Experts of a small language model: a variant of SOAP for the experts.
Below are experts of layer 2 (counted from 0) of a mixture-of-experts language model. Rows are named router (the router's row for the expert), down (a neuron's output weights, with its number) and show model dimensions 0-255. Each number is 500 + 50 x the weight over its row's rms, rounded and kept within 0 to 999. Numbers have three digits each.
Before each expert's rows: a language model's description of what the expert responds to. This comes from a sample of Wikipedia text that the model never trained on.

# expert 55
It responds to: Consonant pieces in names. Consonant or cluster pieces such as n, l, fl, cl and d inside compound names and words, and some table digits: Craigflower, Airbnb, prolapsed.
router:599490497546466460492447582450498468503616459392458478437539550514477487574452522571575475499528475427523554466508536498476505526435502567530493605470588466522434464497539441515573478548489458508572507520502468451505545577479516499508502448527565522463515519504456478530446527517501479491451450490527423427443522491460510497501528444453455477529520475486545583547490439482560479498515536385607472509552497518385555534532535474526522476499497526492430412544461524466576469532633440453451541477568465505612424539449363506460498549549395551553443598522423473544629550440465498459549524504501581543525464496501448478587558496467534483440584500348569407574524487451546494438441574461469584553544493553522457488421452499422554547544530526534596544505548432549438500575501537
down0:490525435526501470499571509436506484393496529543558566510466420551584473442564445536469521510533477405523473436590516502520535449475460588480508462556430501389441492574520545541491482473402530498439418451539483577548489527571433540482407473463473436462376505604486464450518533517607594481512527547485492536461491400518567491532516512476445526532505482542535464409572460503536539534532425550451511481533515352470465529450618490431516539525563475502488404452397570435553514463428503430483513553526417467571520513541403478488448530484406473493547601478483467425536515532502586414430496512426470445521478412499423501470432539486482444561518467495544523511481494486565487546571503450493525595481518469517489585541596526519496604458402498516494448478526571550522455565455476
down1:535533491466472447537588510452472483458486544532544591453467438500506554441521387627502467455544444492573394521440461407469491545461476431522523425543542509501493502574464417533385533518431500520486495514383532512510527547551552512629526582508499433519546487495523397521481515535556524541510546483507398488390543521495426528419418518424496492525526447505558518431456524386457560477470494462442450367555501454562430424468516569527567485464519496522495500476429485373464476492547520524580478441517521522475495524474502491471554456550490539510455556430537447482597556512533542476495519446512584502438458466424449505487490450485517507471497534423599477510590526497573491491488593355482459461535520553467500581498491554534505579420532530462455530532512422404574427424433506
down2:542498611369521559476498594472507517484468475532514518505442590438389534445484457525491548473529443460478523548560496515503471558532599498460396443375449501525435554477499526511446510517504462446467510405488505476516488589479445448453511492416438501531525599511561461491513406476442496511538490540423513502485627467605414531456476498546494516507506488546493532551582531506445443510465460522508476495468577522504564501445531526597471555534523452553482411518491513463589407497419504579467503444514551475553509482572508474599435511558494511511519461530595573554444525492546512389533455509533468495439499475492461419534462486589534480577424456517538546575504471543513481557573450444403432553398462493432487506512640439503571499497556417569477501456522514596444405551503413
down3:430449567512563465516584536559535476551516542517530527494488476522551528427564416481527569614473449596425432569458367501525554420540566491491514438474560463471444531537542525481447520527454487467495536530436502472543497477554471475496486393543398577562531499645569473504579499482493500508492571539517500502478458380570357488554500608431503485538523520474454477501439446552539562518514480533498499456457486482487555467436568524458455534541508427587541525537483546466543527500532495421504479520495551463587527590467586561577446502512533507492430492478557421608579518398498531541521475402516493512514441467541499463521580482444512518458527606431438470500400595481544485576449466518391490449404538444524457494509440459577479484544454524547552456470529588499482498506448438
down4:419471516496528445477595456462480589550511491508493455503469527488550538531498519577441453443447519434507478561545572552458553416553590455430548515477585546408493487509433557483470463440500466474585469437517483391450498497581506487542451505503391568539507537488393467438449449570493466492468493441532491430469489442582516586511420505490540532480532568421471458466562519522393453562525543468451518492467518447497459565505435560472459436525457456490449507471496536561471518496480525429501520457545555483411540549452430383483461575479403528590488513539478625490490511393521518538538448456495492529419449504457538509399514546534574546409464570569475432400556456497617467484559405504563513504544390483524508541484440435531469472494468433472485491607401538539437522556503555
down5:558480478465502511624512520400420568475402539557537515599532469510487466465456359446483620498455494544563444565432461495562530453517546539502492505430472455466532373490551510534439512420539562534498514462536563521562614521533438453465586533557492433419548514538518532498458430505480451589423449443442526473519464403537589497541498546503556505556524374352484533509543567499488507526510471492518499505540485472465576564433504520484556571551611455548474497453509549469550470496521454497423469570478495498485460504530560512427504558511463545534549483556593507494602513504476484537521526433523630496497456414505426590551522510542495433460538518414420460486500517504508521531482490511579466533507567486439489561559494523584474482514471448451448523458417566537554569435421436
down6:447475550492450429539517583470530479503493498538517526506413512561457454490442525524464476481623424549486479392490503531415582590495518473495456491500516505419558559480514545493590470496547565505506528406442438460481464509508481456487490539589550382494532484558479464406541492550505489452505437476482383557558470472528455482564533517531505584534494536468483472559546475562484405464590535463489515451480573571524565425517459562511425500524456541514580586540540515550484507428493537536385469483516535489506443417457486520572472459514584524559564568588492379531423558492450480554509486480514443489461506497455376551551452624471484456526449523538537502581550495429620495553464582569464496531409501489483469463478600529448544491513439507584519467463400518481432638432482463
down7:550484406535511542424510486413490555480453534562526514494581492465506459521536523490461525450533466433503496572477503421533464455476506440436484512518471487552493539509617506444514535518453509526484453498421475540502492525501442562516539421386381484523531507512492553500427523427403426516469511562340460537556429434566643490532455430441612465601558423433494524522493447505502507530421474492455511436528470533443434542549555585559488550455567526490501566510531435494554394536550467506489561480397442457563498497510546532413578527524554490554470551547505572573512566540556492577575496502495477509463531478460421456578442498469550494612477579447522558513411492466517517461522454477471550559456458428577453416508437544508488514421483412356539517514538447505485493449531514
down8:538443485489583499459505443480564486523493433614546422466524477472543556510409470486484447514465554572556563548415429495482616450465423450456420486586510450481480430526438500465544465439456460564589461507555472516478512425485600545484492554510527515380528485497547560479439499408457518542516468537502521519587520575472549479542537467503578538439584581490494568553531471477490447456470479456602461448435441482534564390496559466509446475493510583502595543513491456467564526435456485403486480437492494490542427594461529481463510411566492521527475464519509486548509543455708475474539450478520502475578452520521492408495546518548501467534520562474507505602571502527495493612547509434534503599527525513543499504615548532458451471603580458419426516539442451501466509499519522
down9:592559486568429545595473493525471498493593511499604478539549474499469519423487517561503385458469486536546484468505502523578570512428538485474437378599451481446431471475610464477544488507514472511504423474383533494549494509435549436546589487467467491587496467387495436496538490448509576467548573540496426505582445543449479490531516575441516463449508485538488381434567561480443464545463532526487553511528443466486548472513489440500476503592427471516471593492560531489469544557497504546529528527457478529504602509571466513482520461542559559454515483489507552415462603524575467503523438484468632492474546555459465540453611452523480441475518508439567497452559501559511427497533461542484497517513388485579484469460504488503522493478550348610478495400458488527497424419620459
down10:478540539553469588564516511444485550391499504435569474473538469496508562571530519484491563522469564500431459543464475547427589523500434429454412446463461527555588520570565422582530476534558538445500556453516468561357564529501518506504396458502534462545554586535491545504473557489566402476501506483437459530520487484491543504443572467452393473482420466595487498546535491564435478485547570434504495568438499487612458438541506516568529589558448478511450495484481446554505587485514537513461522521577491485421522496482405585496432498536564405472430468496507527499586507565518531492530521535448519470482470549527674541457533487518395462483506556522430456459458533441566478500498525475516496510494452561449464472441531500485382491533525420564592525546434620427519425449499428
down11:395523448527529365477526516533518453485488546479575534442529595433467493432541456517525523509493559517533466480555515529467521532423469461460451510531497544472505469475444471493469415622538422475506482470495539480523462518518502427529576458478466519498531380493509503497437514451472514510463483448544515527569582614500484492464537573527520467536435487448597571514491481453523505523482485541510528498450386471498543416484539478577582519525456472501429489497481465525536506531439509467461545544531489459502548429497381575569548523538501510525433538435523496551524413474510403523430547577475502541553547419469552657486526597536445527419465433481423504551481561533497413587589548549495426541522626520516601410491552469597459500482480522548525352506531413579499500575415408
down12:471476551505492501461515459446510511465580499539552419567537528486506582449518543522512445572459482543470458496446581474510505497490510522508599472490528528480478486498502546530489462516536565470521556551522533554470531451604552640428449413516513556613523489561473500496426502499369478550497499510485563489473426421422461449509407659481510552570593478436513564551456439485437453491439433508601425520482520528551511499448506445459476430395515389510555485498505444529527413417598490535579475431469405497437468449490494505417457460544475521467577425485496498456482493548432477473501466442536475540456481517526459568411527464432491549468496527453464530508477463506470375565520459590494478510506576426491574535503451679447434491501420481477460501408477474559569449519501495
down13:452512457490485482503520486542505305526539513604445541486585541420509517540500556608497546470488566531508518528588535409456581501541501552555549447568577487459493475548586559453502544471558430516524592545524579442489539535483487511511460576429603536503454505540526542525482568548552474449523525592509462471391494465470518463598455514506454520535423512551512439407468586490470528492648584446533434554567527569462478550416488430494497495544514480469549485499527542594462535504491451499489450551496455578470463540482531508462476524550477434487410525488521515503447504543386443578529511571470549463487442467543520476482472459462474404506385599518525570447484602448411479487541612418579491469573500466552448530495550494519484456574482456527466547527565521477532493444556531
down14:484487510552504497551494479503424490492404520502412433431492505524471510436466580400563500447426462568599559388461505546578566612475501470436430534541509478479478537555441438521462452424563464588522466594535491518550524467595606463534570549511467497603494512473445412525560471440524476475576516527557513493495472523502468388488508557507439442425616446486581600462457505508509527496518466494527489498497515595484513441554456511490417463533591454437459529447532489556476500500460563550574513479518445501516515626554412515460529390397512565537434459592547459485551465458450589383452510429509489479510480528482455550519523464529448443602488465561429523571517464417572507555486501499444411510544473572573553522479503509489534480542489471537506475467515536614557507514509523
down15:497493575480567505474349485502531520445537535500604523506557529418517548474597557502444517476466530472507489511477620615483435412441469519498518500496476404573447440395383542427449583558570445546490478400444558502497523544576402499455612477516627546513463494425445559482543560541465500443449527476524544450536514530600456539522465487487444513424580469474426559520532465496525498505517487476606439531497607427515530494485454433431426505467567445496533490517450438539435507410519527509441522550509505459484520541436513475532468433473386465477475535470431557541454432574470539500633626436503520510467462472538466551548505538582556488516454485501467470452466464482532461528490498460430505459523476509553553545523503473526502521457544363446491487457547450542570518506528518
down16:488497484563567551435529434462515441529473471531603479591526525540541481626602437512480476462531484510497494513555504448559528522488497495479429557429443481456506550603537428573577525449398551445496472593422572470450445432516536531536500450425474470544487576497520565460440479514567521518448528520482475522480363506509405478512430473526444533516435509529473438457479456462541463558561419413456467443591474396471478517536567440486520489453501435487483509471486417522618470459499456487533535539535571495546525527471498525472483503568444489532515509471427458463504585534549527417444438472557530508482366555406569493440471473540511506561468423550523540515536540521459499469563467515395440491482500494543444634558492576423525419395456557488469512515418471438481490583515623
down17:401530493473490493511486548536482526452477488481581436465462512535422507518401546582558445519526457550454424529453493520461561493599488481454488487489420547552459422578495584439361483450420518472519504464540509440496472504515501470522527590522449602491451443527512443574528419533487512530512626504578433547528438523513569596552530547477554409473418476458456565462472448475490453468518576405455542502505605533469432470511467471577347475428417488465470490487491528485446488424538522436541445477605480597527496576511512607496525503515479499487483484503528549472494470620522492474446454503478495566598499569454441640511446547558468513473427550481484571442404479445488502500508466525526597537584505535515570555479459499511561604482491481428508493464471564562431506495534474
down18:526570428586397512478574505455537504611438516518394449482455461545497506444411497487484538483476499562516488513534458564509518458509456540523481469466504421521548434544503522386509566547449574527515521582453503511585577496483520432564512575461474459447553583546587427529538510533477532514432450486520538503608533430501520569420502516525565443459398472533475548575497510453510470543503485451423460446485507433530562437532506491481565549515565548479547443455408482501517491465511494438433553524488497471468508469516509531477423535542417463472365498536483512561393385528545487485600496524534433428466384551518488524460443472508542448535489448427508576476531433434516482449416475584568483460496578426372534434522466604497520491620530423441476436584424518512531519543487514
down19:411516518463482473577505511437524524484527556486509509550491477513544529546455531484484481579419517404589588546483454518611537490544404478513456508495485515561489482543479579470531518490591471491523561544615608484451481572445568458536423554511500513560417446514510489472437501463491558486521465453512414422486429474363543464487421493451480467516488505492602479576423447548446573615551512520410525510385542493485443544458504525491527465463434496434497445425473559489478516459492479553439536513405503517532545498523436449570496527500442598393523414495485456535494545488489492465480524483582489504475573472494556389448498558489484433442532462509573528446504474585564580557440444438484574480465513476560461576608435550430523438523535405445443550545620488491521578497430511
down20:451516542517553415530511416430476505595544487469495463469509503530569504519377516537529492619501536579520453423542479606525463466535615520532509584545442595474443588596467557510455486452517426557609510491516515536425536522511386518492516593492497536513568513460517468489444561557520542496504535499553513530535517354520519413434492451500475519498458451490429610551483489467545480452525413542468462415528439485446534518466488452384510566451457476470493519527521482569439579594518392506492472459459585456469493503429506415495547504482597554486462440507462503425448482531608614577478469469521517487432554487517455532572519563429576526533459451490501612533435442479394535523494550451448478445570456495516565484498436532567526494509468465483540442584489517508561486522486532
down21:484519550433551355490472462504512584475506479438525440547482466555510442406582434512539540385494493559386464480493498526533465527537423426459584471514558520549497532528512432496566507512529516501556570448459451478452527496503485478525494490594487480527528510477576392556557472535545499428485498477510523517487473542473565520479497505483433528537614560476515413525458535579471473512479569430374542579532497519531564579469506532458500506529475477507421374521570530452437467471434534555562515483492532494564502435492502400454462593518589566514557477474514518514525502579451572543447504529510456387398569470533539517484460441421478493465555448618524524497507580541480410551468505416462598576513417454502494444472495544442556472548517507453501559526403511445404640500540433
down22:515497436495527485455423513505471457492502457469522491480534503457443568579488518421457594537542472499527429496531444530528480455442489460500471488510467558476461491454436489522564578565490541479401469433559533470447452485569549529468452513528585456434571590472529504494580464540429475481543494476413568547506474531512511605516645528573383391543524429495537520563534507424546473481546453524551499390628471503476528463567495560424471515606514499476545474488426388583589527427545421520439543555489503567496418478460573552567496517486522567595568518490538533515584369536564440536480551515429479503547466524576449489479464456537518489546463542512548543492502493551540532552520464614514525480555513491543452467473554410405422526413485462473496546403542525483450446522451416
down23:491507422406597422494486520595525509541442433507456546483582473560444452571487577543526540464486515473433411492417476537520489541425430471468539508476429506583500505514527506468509495452517553543529570500524508495467468472454518459536538514552553468564464555516502595493470445565474487542511603468617461501468476661480467536473540439498555444578500552377473480535468512397642433490520544518420499523570513534443569558531510502474469457534513485511475465507562528383469413459517503488539527399490562518521473447505549482547512466490539466537536456577537552513545648527522503484442590623523494522574543485513546516439527441482437465487532592548475608505468450480530461463533439509549495446474505556404442528439589537457412530535527568430553533539399445448544538547473523
down24:442554433474567430536442505483446527509489572510457526508491601488517466462470542461465503493461515541512529527475447437540401424522414542585442486540551477495392673459458441488479475510518411548495522573597463442469604577437567456479527495506509505465456523462572482429609541471504463378425588434547513455497502472543493448598534633483530463488561574501561444492478421506437523493494515505476582530501482424472552462555450448521564538516532499416488558548475499480493544441497498500559486521542571495497511591603451512557449497557472502509514566554427500576525571491431494519518468568482443592549444490522507482527451509608494521426543573470566505539570501468496479573477398452424558490463557535518577378466558508434467494486497492457531462490485365446547504490534521
down25:530492576426475447462461500448532531468484463491498503466485453477480527511465477547584398536464485524532492440482544492437422589498529549471551506451480532577583543479507532436514497514387569565444490474446413476553417453429491462542501439582558509426477562431491541524533558536467413574503439464506431469526559538504521447498507523562493542558476513483471481511483452526499587508478527512546460448525582591521514481536542560388475431514508521368513510412608422476625452498651509560470496478468514563567549397466451539543504456510537569550508456522467560573521552446486572470413527559443548504412467589598485540462502508579453628502502489577549457572496450504525441585543451497551451543512497589491458498482592599549435548450509477482529548482502546425468501413482494
down26:423512531497490547501494555503505593451647538481553508487439455509507531522525404498530586487518507587495446461448502447559426579494548495457524526480483477491474459497496490469494515484518541426446488431566498518543562526513534499531441508550403502542500513473422599522547497455493484599580442557616514590512532468552473496492484551397499493513443449532496489533530565539495512536489510564475488475553583507461455639593520460448484506411502492560501666484417534499471454596528506487410422556534464563395631511553537495519481536463444484522461456455481486487513509484516488580575539550438452497611465476475624532503480497486629506589482500473386515445502494529614558468450481571489470476463437437410508515540546546498517472547411470484448576518561468472497621488481507
down27:492574448480591483550425451478514401528486482459450527465428488480475491427480474467453454450527430436563481534512502451457545483422527411460479535540564413592393416533486453468457441524492533544429466438556559472469476445504475556495508508514524485409424459465513465469468468534458580472568461586477510535515542598539502452488486501534525506428511343568510589505527492468556529543500374492552630444440490485492497523446509476520509524526508586504460517460473425419429536564443568579417441628511473477526562459467557440554426495467502485531512560437483595518428442522472461446493456451561502529416491553584457519533453489477454460547512364387468515543468504530481416461462444520612537570494499441515483507505514589583526549391497529481463537539494484549458482471478563
down28:517553485475560478556576477410486553523386491558594582498559509532453472537545463542611447512446419563468546410460424438516519578435444509541490491628507501501437412521506528489541593478464484502520536410520511506544542454639519518472515477512470520512488568501524418462458444457510481441466379457417482486544533593541521536469495462489495480449449523546479485604476436577516437548432542514464493516456554509557384570517546446569411453491397548577438537426524560424506491466520482518413493541430468439532583547448539503560445497578492503487491569456527455552467563497510432526555500501435491491572499548507477577547511482525398487428602481489443553516544435500486518468509466416500552488458554421533501594473428456473429508500523565518448516554474382522500583443482506
down29:585441438525579502441424551524526508472525437499474455477446530514548661522539549445454433479600513479488494581555490531488492547524516497521522516469555500417517482536495477423557594525532453548513438479478470497426462473523493520550448526552565517517466560450536450456545493620469464443474443466557435520536478464450553452501532508466504499526475432534465466481604623519518563505526511402405426579607487524474399553512416552459496571515517561468557488480582483505496463481470626551489569570561557582533523444545409487493513573475557485449428453456543471532417523505512579521463409459440441531563567539414465488530559447445551530564554530584470383443536540434512535453516414509511486577404516534502515476482537548480454454530506554506479471555492623519480542549573424
down30:493517501554517499539428492412447485485530569561448544600446466505427497412453554464494537524522522567498472552512395511545418573400465538552523525502448569429502487513489509603476627419530489554487497396466497503509496522519525446475446534455496558572529551503507504513570530531472577552449442507505489499510543492519471475499483422558586446481472612507622592487482478473520566460493561426681384561462554548508547543497513485539460467491507581458543573457554480510481507519419498544518517541485428513481521516532532463501514529523498436405467462566445518486561542554463378509572566504473539433433523580504492447571450523508474571460400431621464555426450511459483490483506455549592499442581596471430448463520521537592504428552487442550440533511490441485458530518505568
down31:483514420541436500503427460497452507478500532458511455497546399439514438484490480484472490508508489434560520499497435420441454477599590492461596528491496508561465427545539586354480445453415506497516550518562392550508433434461515454457473462483485485377511593535487484507498534466428448454521517452521478511504578553568512483460472549522562509477478533550493639465608501472534444419533474493438421513532518493500523536545450527464504579539480459514487531580397545427475454582507467526552519518555527575497487440521525539488560563450499620440532548526443503499461516484418440462661589525493463446432459505490515469568466353532437462517470464501541486541477541467494472509581438503568513473449439459492528498547452516583518478553502585481393450446461354509479546577512431
down32:474578486509529451545487458541482556394489494461470488500531490517495527496511522567555504450549476444548461573518588533483502531545421480564436545560450497416495497498535579518636598510442470393572530476473496464407441498514533361528423533441507527425463516553506520523448514482440552530407429451513568481374486504543517489486465526475471530446475497481546439461383549532441511508601525473450472578481436479464466517427534531535480498450576506521526533505489452446503526549509567592525388539466432369464489643618538484536473497462501495505520478433379511521507468507550588539559511536471404618469485438399466601554509606487494559453467504550491446478522496484542540432447521435463503510566467469509518455521532470499460531503545545577458493452460545524497546432505389
down33:467542434469503532483573533629518516554514520415435451591450499546460505518479488425525508602434525488464445518605493458515463533440449470553519471529497437483506494450601422534424524570542602497488604596563498508514542567471465526371584414554497501486529532501464545521477535475471446566552468497370500492496558549500524546594522434535595437452504499538422486514527563500497418525527468561532456392486484501490408522538513481454482560535380496506485519573496550525476545572413514495472471483564532564461500596492590511421469431449436548431471472510458520534555534540446525538525468480501412518501544451417622452572470464512453452531595559467516503610564462548435467536532533442475575581416508527596558533498474467519491426511495579453494510488465508475442508493493579
down34:460535537407490559506487427483526434442540555525470585469437460438483518471487448526564461492482461485381515489583508519517508417419391499545463501505495480552626490463512565571490479427552432437477511490533581407492519548526441530545516460532489493468513535500565515492504431497506510468617521447503554515482505545516442466541572469566388512452450576566490572520429510428511538508487478442442557552411564404492436517412493492564505485463506375548509420447489541492460462491572573487428373510446464505458454462538546532583553619410481495454466396456510484442632463452575475547495523502451413504474507537592562452472525510472590453544516452490539477463414569563486523470480506542467514505441499488466502464514428527502558464453487399518488512448595500527519391511523602
down35:579501468488458559475514466494480579498475504567493539477531451528423518457545566495394439477531537463437465424498525471549531561440624531524547533449443446505391585546560526582570536473460479416533571525515499526483493529538580499478470531556445449454516499479565512520565519467573562471564467525499436505517571514462488479526517506398586505595536502579479459510431562509507615571479554579567518527532476459523529488442443508445514510508508353438589510484557498459467531516576540504538531511491465526569524512499382515478477533406555605398450496487556482409597457497564482555498525548568534551565549424443475476392501453511497507550523523544535516396465518430526471455428416453519465485396527414553546558572458497554446568525518427448487456412516524423511462568532576
down36:586436432488458444622583512533546556566450564534492468493549539448477543500532492509545492437498555383407615454586464470474539586437481514437486467498535492536460500455469451483524456521539588511445496518495503500499490517516510443472471497553455458481443547475443486506531562494590485475507469581610439413468467562469571479534618480567489498515523570522416406507515419475535421500480485450455496485416479569558624494462520526493470436443480465506412524531508423510581513414524496490553524561518666496527457531565437542523466545356512557451537471451554471521506505502445495405469457543558546404533504498584438555543554537550524424548453548514467426500535454507569448593546533540414506463451476501520500489497527474480511476561490429576527430490545560471405495394474500
down37:528419556459471506578432589541544532467394473491509543550578504476444492530581582433533434600441478484511474449480594551467444464537605493482447499517459506450440528446467438474514502459484511481532457595474527496527554451429541591437406544420494510537446385509550497391527449618521501499420531484482468531483424432470513545474451500653439530537552500547603460537552519467527511438522518523544570395440505435534481510505442480481456543470466524520489517473471491390518423441481506485472499518425485505435546531534439539560416554576510517484447599464529517391518483473505463479457503504516512421603471613500554571377477572467476576547462560468478490495486470478543568487563514499573488526497491505588566446403448415467522527525524596459585490500482467504483521558505482
down38:504530432544472501519578510489507550524426400497515468470445413561462502546490490505489510522482487516500595558529518376512536529462572479562470577490536479450452445471446547579456450501506564568547565528489472499465549436445437463504443588555487573454485430450537507476491561446519511471398495470525554475611453383505495546587502586525464438542440462511525533492429569536564561544486541557424427555583614505466515504504436533504605455426554481589533606525543508508448497545504483519438601495587485509462595475484505534465485460491528397502492517522509498537519528548495465508502506548511512511528476595428455517422424477571526443567522512433492527547528601463416509362481530555569391536514484481494432508503580443530544487482583430497478506445316492476458522446517506
down39:433608455494540477508576547532429600444462457440471522485504515481554471425516561433404465522439528499497536540463520492495534497539551499383546451546516528466581530534427429524424498483538543474518468536516426439453550594432454592479503494603575556563521625475539511446485465496510508503527560426585349488417366503481458555551528450557551454510523489481485555509515492450550453440431454480529464550606531587482455551505470466601518427567520489519498545513468504477460585422461510506457572433534510522517406447525530584598476482500515561549556502559606458578531517466597535485548529484542433538540513584460471468445483567442514471519558473548546600484596554426452444483579495523456522442529452478560488539554555548500456573494510499437514494495513495456541545492577525
down40:493538609480517554466563576558494479538496561477442507539507520530486513453454516428526459431578410517565531431574574557542451535546521598512481469513560488395603491473531569500463449489479488515547487575539426425467449403545518434491527491547500495525515545458450465521487576564509450583499435521370499506560521552434466447545536469600469486486463459571604443456535542529474463465472552553474552448504516497394500480457447540474534477567452517522604437532494372583411532513549558492418461496545502506432501475535559588529464546484514507491497480476424486491452489563503551546593538556528456426537436535573561522455408537528517506434481458417436583429527538531537500534499440468462565438564473416467426454474523577566602468467464539584486492464461544409406451517528558
down41:601529456481548535418477452524420531558490457536478400497513517495409497522445528492419498471517546483577535444527568555498512500471524432487513472566476520455525509392530479493527485461450494472544406476488412489549393483365539377437511455551428435511540468455510539439544615420545455476526503509544616520525504464461529520529553470463478555553484527530525468545486452495620531468502491408570497578491521486538592430585484489468473446456455525434457529587490484427621401547523445483459523495493518633491532478524575436602511542483485457443567471490521564508495482453524550482554445428521533477458496474444479452566452524472547583591487496419506479481489445527541486491495547476458553437550473592541480526363405449423544543453540539534530530522511587600529559444556512
down42:514537504432511480376514499472493523536449462461427485534470458503618628590531536442471547477607447476489434389508515495587555540428519542497489528550486551568548461630472470524557584430477469503484512525515513507497503424463464498559430463533348545430500443474480518448519511517450459490485509464474450428541452478457450489522486501375575564463513502496436416550466487507496567492484424497513439465454545461587449565611565518447463535478536423552566464405531470466486472489565491587493443532538553495472476491445460476532554502501484554606513458461558444475479425554486465493399511453593470497404583507424424499515565416568400529499534535462500474540495516533509463553414449461573586580522524466437485465460563534538494493496536502440439551569516552409474554426479475
down43:498418524612437514482482591565450426422466425437474494506545452458421544508452619466442530552506533549428570495520360473549490628494532478656539523413511523448489505516479500483568450542533454400517565479583395484478512505482510546384524577498541466509502584567551444532409433544476484537493471583478519581452437440506504482531537539512475467575516521483423504518385551464532526455501538500414499488618458545491462468501474427420467441467572512504487603529534540470458533500427478485516466423474557502531480491568526549485480479501537487504459518578390386569507379508460535477459575464461462462628511481486482521524511484521458434497557483448491564444508554561490517460518492521504448544590450536491504453439461493477561507480498473480500476568536439569519512570561458
down44:496481506509502460321533551428538594460529516501513369543488501569608510438470545534582535509434600424510540557465462506539582520532523533500443489564520520420530441438547604519516498463468418548440558502499446545475560493468524574483487451516479515541550574599584534514550620504451500544453462565480542543443486525580481460477512453453571555477479498482536525457554596506556521460524566525546549524483422470526443466545496611463463468443498448508425462516411531404543415565443524552467496514498528441578567451498508547541518505530444462591465449427505532545501460499391489473414492459594546497526483522512484454525538486575382545493542439429448524565483457499506511482526463502460509419451501541480599487594476411452504513538577466437515538464424486483390537435500469
down45:574493454598593470477506424616430450472446494473436462491517450446537564432603492550565467504479590458473519461471434513540600472628425439429504475552488470503507527540554500563428497510552567545466498518489484547473483440510422578411527532566475511460531571584509499467534478457391521470484520474529503543524471595522548571526542518634544468433458532444386507510539565495549483405455492425478507548420504510609518450487490563520536558497453580491503437543462510419524572616533516502416598507522528496594462539526473451556536500526426561553535511505503519508524592444558492482496500479454471526608507571452541441479595478504468596507580492511554485512442553534529546472559482537544545501532427487480489453415454466422461493478468549477398488584534419536492566491467545
down46:382499457554499543586459500464559467532523487550462414471538563483509488422489394535580392450582482621425408466465572491455467561594490458538559517458553495554567501420560547507538558503480594406481403539490528528530590512508513549429431436453464492441494680389421514521500506495528488415557523473593538557525508501503507516422556560543531487441560553462492455487601489477516502478560485577541518496550430585518446557562493502514499494481534478554485443513513521493500493543427449494488409492489540462485504508483466422517516531524543545452564519496477408460428465502407493517490588535482422499484481527429512527532598443462511552445472457500567651512555483470514469501456395565498405454512531521462472467467511479561521528623501522509487490543508518484540506469605530
down47:392503551535453526497422543508450528477497515504452527472519465478476543530545535558522547573651386522508561519522502535584439500419477586447454455494498559574417518474512474536564560468509450431593517524509513421490448551538517553399543659427462443508505612497553509491519432462355603513566460460511596418543515503578478501511478425441467526483497490477427469498541535415505466472496506481562572498530465430469485514466487453626526456476513518447496529508517586503465504445526474453538436484484438467420412509540536504537537439527504581545504451470540480446437524507509446497570576542500556517493546500496569620447555511439470475387480601481415559506457522481530567492440472466461533454489500453545516472469538461466497394477574566494484445604497505426507599481479553
down48:458492574535562541481617404479530530470427454557465472478554613475581431501524501413498521452552508545548437510592515537538547572448515504485471494365482542472501499463388442534562525472588551597460502499473461500504582408537460492569497533475525474551548424508531434424576447499539544477564420442606532548543465517515488517442519527548387555510502577488503453551471589462537579467504528465536534443440539455489492469390522483451462451444505503527519488488567585499552506515426449572432556545481498555508550475522526557538502521505521572434473534509521588455444572576529510507497528564546429496509546494523571439500455600510450500621668501526528536522545522411506503527512545423522503560459582417578486441470501440514559577505478515501479554449517469519422470468416555
down49:506471378553526449559463549527561503490465472614550534450556592503559511478543455553493571475582507494490500541460434560485500488494499487434574452510524541433445525489497402481463510505467532542568486420504450405561562526487545563470489471416447525519485448429490538543565492549534487407509444525409543437492556531466542407553514465509392573492464411432589479591542503543507543512556510502459593405502530510478496523564425541410417628527454499463487529539571442488479559462423520572497466514529594533456497495492476492513521453548480492443522450560458537438456560499549497544346483467501471516480628551439490523422378559580506566491419501501480497580501481511522440394543465487496448592499524484465517578480561549559489475486519490555505467575435453428478447522474402
down50:495458501449493504443537460545433434505409486449533541520514510521587562579605459449476437462475442563587429536407523568468523516488479493487476524496446512475467459424569514460550499468532471502517507566513564500535491487499531542484552506480468532531436545496554563514483525514488559447448487471471470492547465488464585533538494610451436518425494564574442528390615438389505391535471534535414465510441456438485464519538478446561594472533495422551587522451573575500620516394563471522461452521465533487519504613526426405559577538549484443491426580466460441543396528467487413438423499439437540433478451579430498435526440486436555521428578497485506451498468528482401481540569538505555421398542440461480430545577473495538536454554478482534522471510478470474440527460462451
down51:452516550532524445520482536619468469457529571504511505438576555434551490563547470425387413535533528431456510582482547521492524510527526464469454533614519470497491529479498528558514482466493499527523494425534551608458467478519511527498418449455501477435531560569526585525490572524556479457501549500581574550518450568613483561467603491475539545514407533448501427513557522586564469398481541481518495533496494506503451515536491604468482531475568485453541557423583548453543513465490477501480429519387501524424394559538516430497547546508515510470410564371481483401514387584427544520425528482541519460528586417424501469581370507479499441452484366455481429444529515513501474437453476509461521510452500491523460580529480552605520460479477544528564559409478514453457480508523483
down52:508467514543483508453566496458537439460571448425501554501518451594547434493554507587604498522402423483557569561479473503480535481524495577482377489565530491478469424457530439482525407526497465494417520547402557451470629501496477486510563503444537485528472473450582533552532451517586556525457496495494506460517549544476512558443487457567484534423494508486539444483522534549436534519571566532505498443508399536483543484511503539464450504480500585535556443394488458422440533452527489509519567464566400566449517494448504478481506579374507520427456463531483433505498387440490459437514547394471456505499478462469537446537549528382587481576514433492461432512474488499478448577555500472472439461630538529479575464569549504502442580477486545518548367549609453555415429488497431
down53:478479494552526484526518566504548477428499512516492546473488511534457452524492455538424530467470614527536455580615506450576508489516408477554512496548496383575444556533490519465454453547506549452615542509479586459530472525590489489471623467451483434422440433551519450516508434501499534512518479459473537593528493360581455484470433528546499465396447438482472530452487549637590480472552544514600502533407442462553517462490565578454568436479481503435537548558474456492452453508537524489483478512549569475562533499519467486489511392539519483465567481425452450471583489517526524539420488487417410559478510547513558514479530449519442459493445595547522463509393481466594427565559454483479477450517547414501499497550467377585514527485536453572450607524483541421546571443466514
down54:527595479523537438621585519510563433523550606550562598478562505482418652566528519419518468550609499541509515471468531466537491501586513578458448452462535449427477534485533459496412515561524518536552530505558508460480462572484494499511535454511516465511416514504432543517482470478503558480445543490505420527440501386503455452548644563595522393445577463435467495560493505501460541406544473447525445455444514396528453453487622473482494557509552549577412492424511471528491507514489547468537391525543558470470576477558581484529440523520504500470498535428524482522528474498521643489521431478525546445570546539534400406508435528538527518465491532478469421534529516543540513529530473524464496536473500450466427508539419538408541548527506494504544478534508479406421520603567509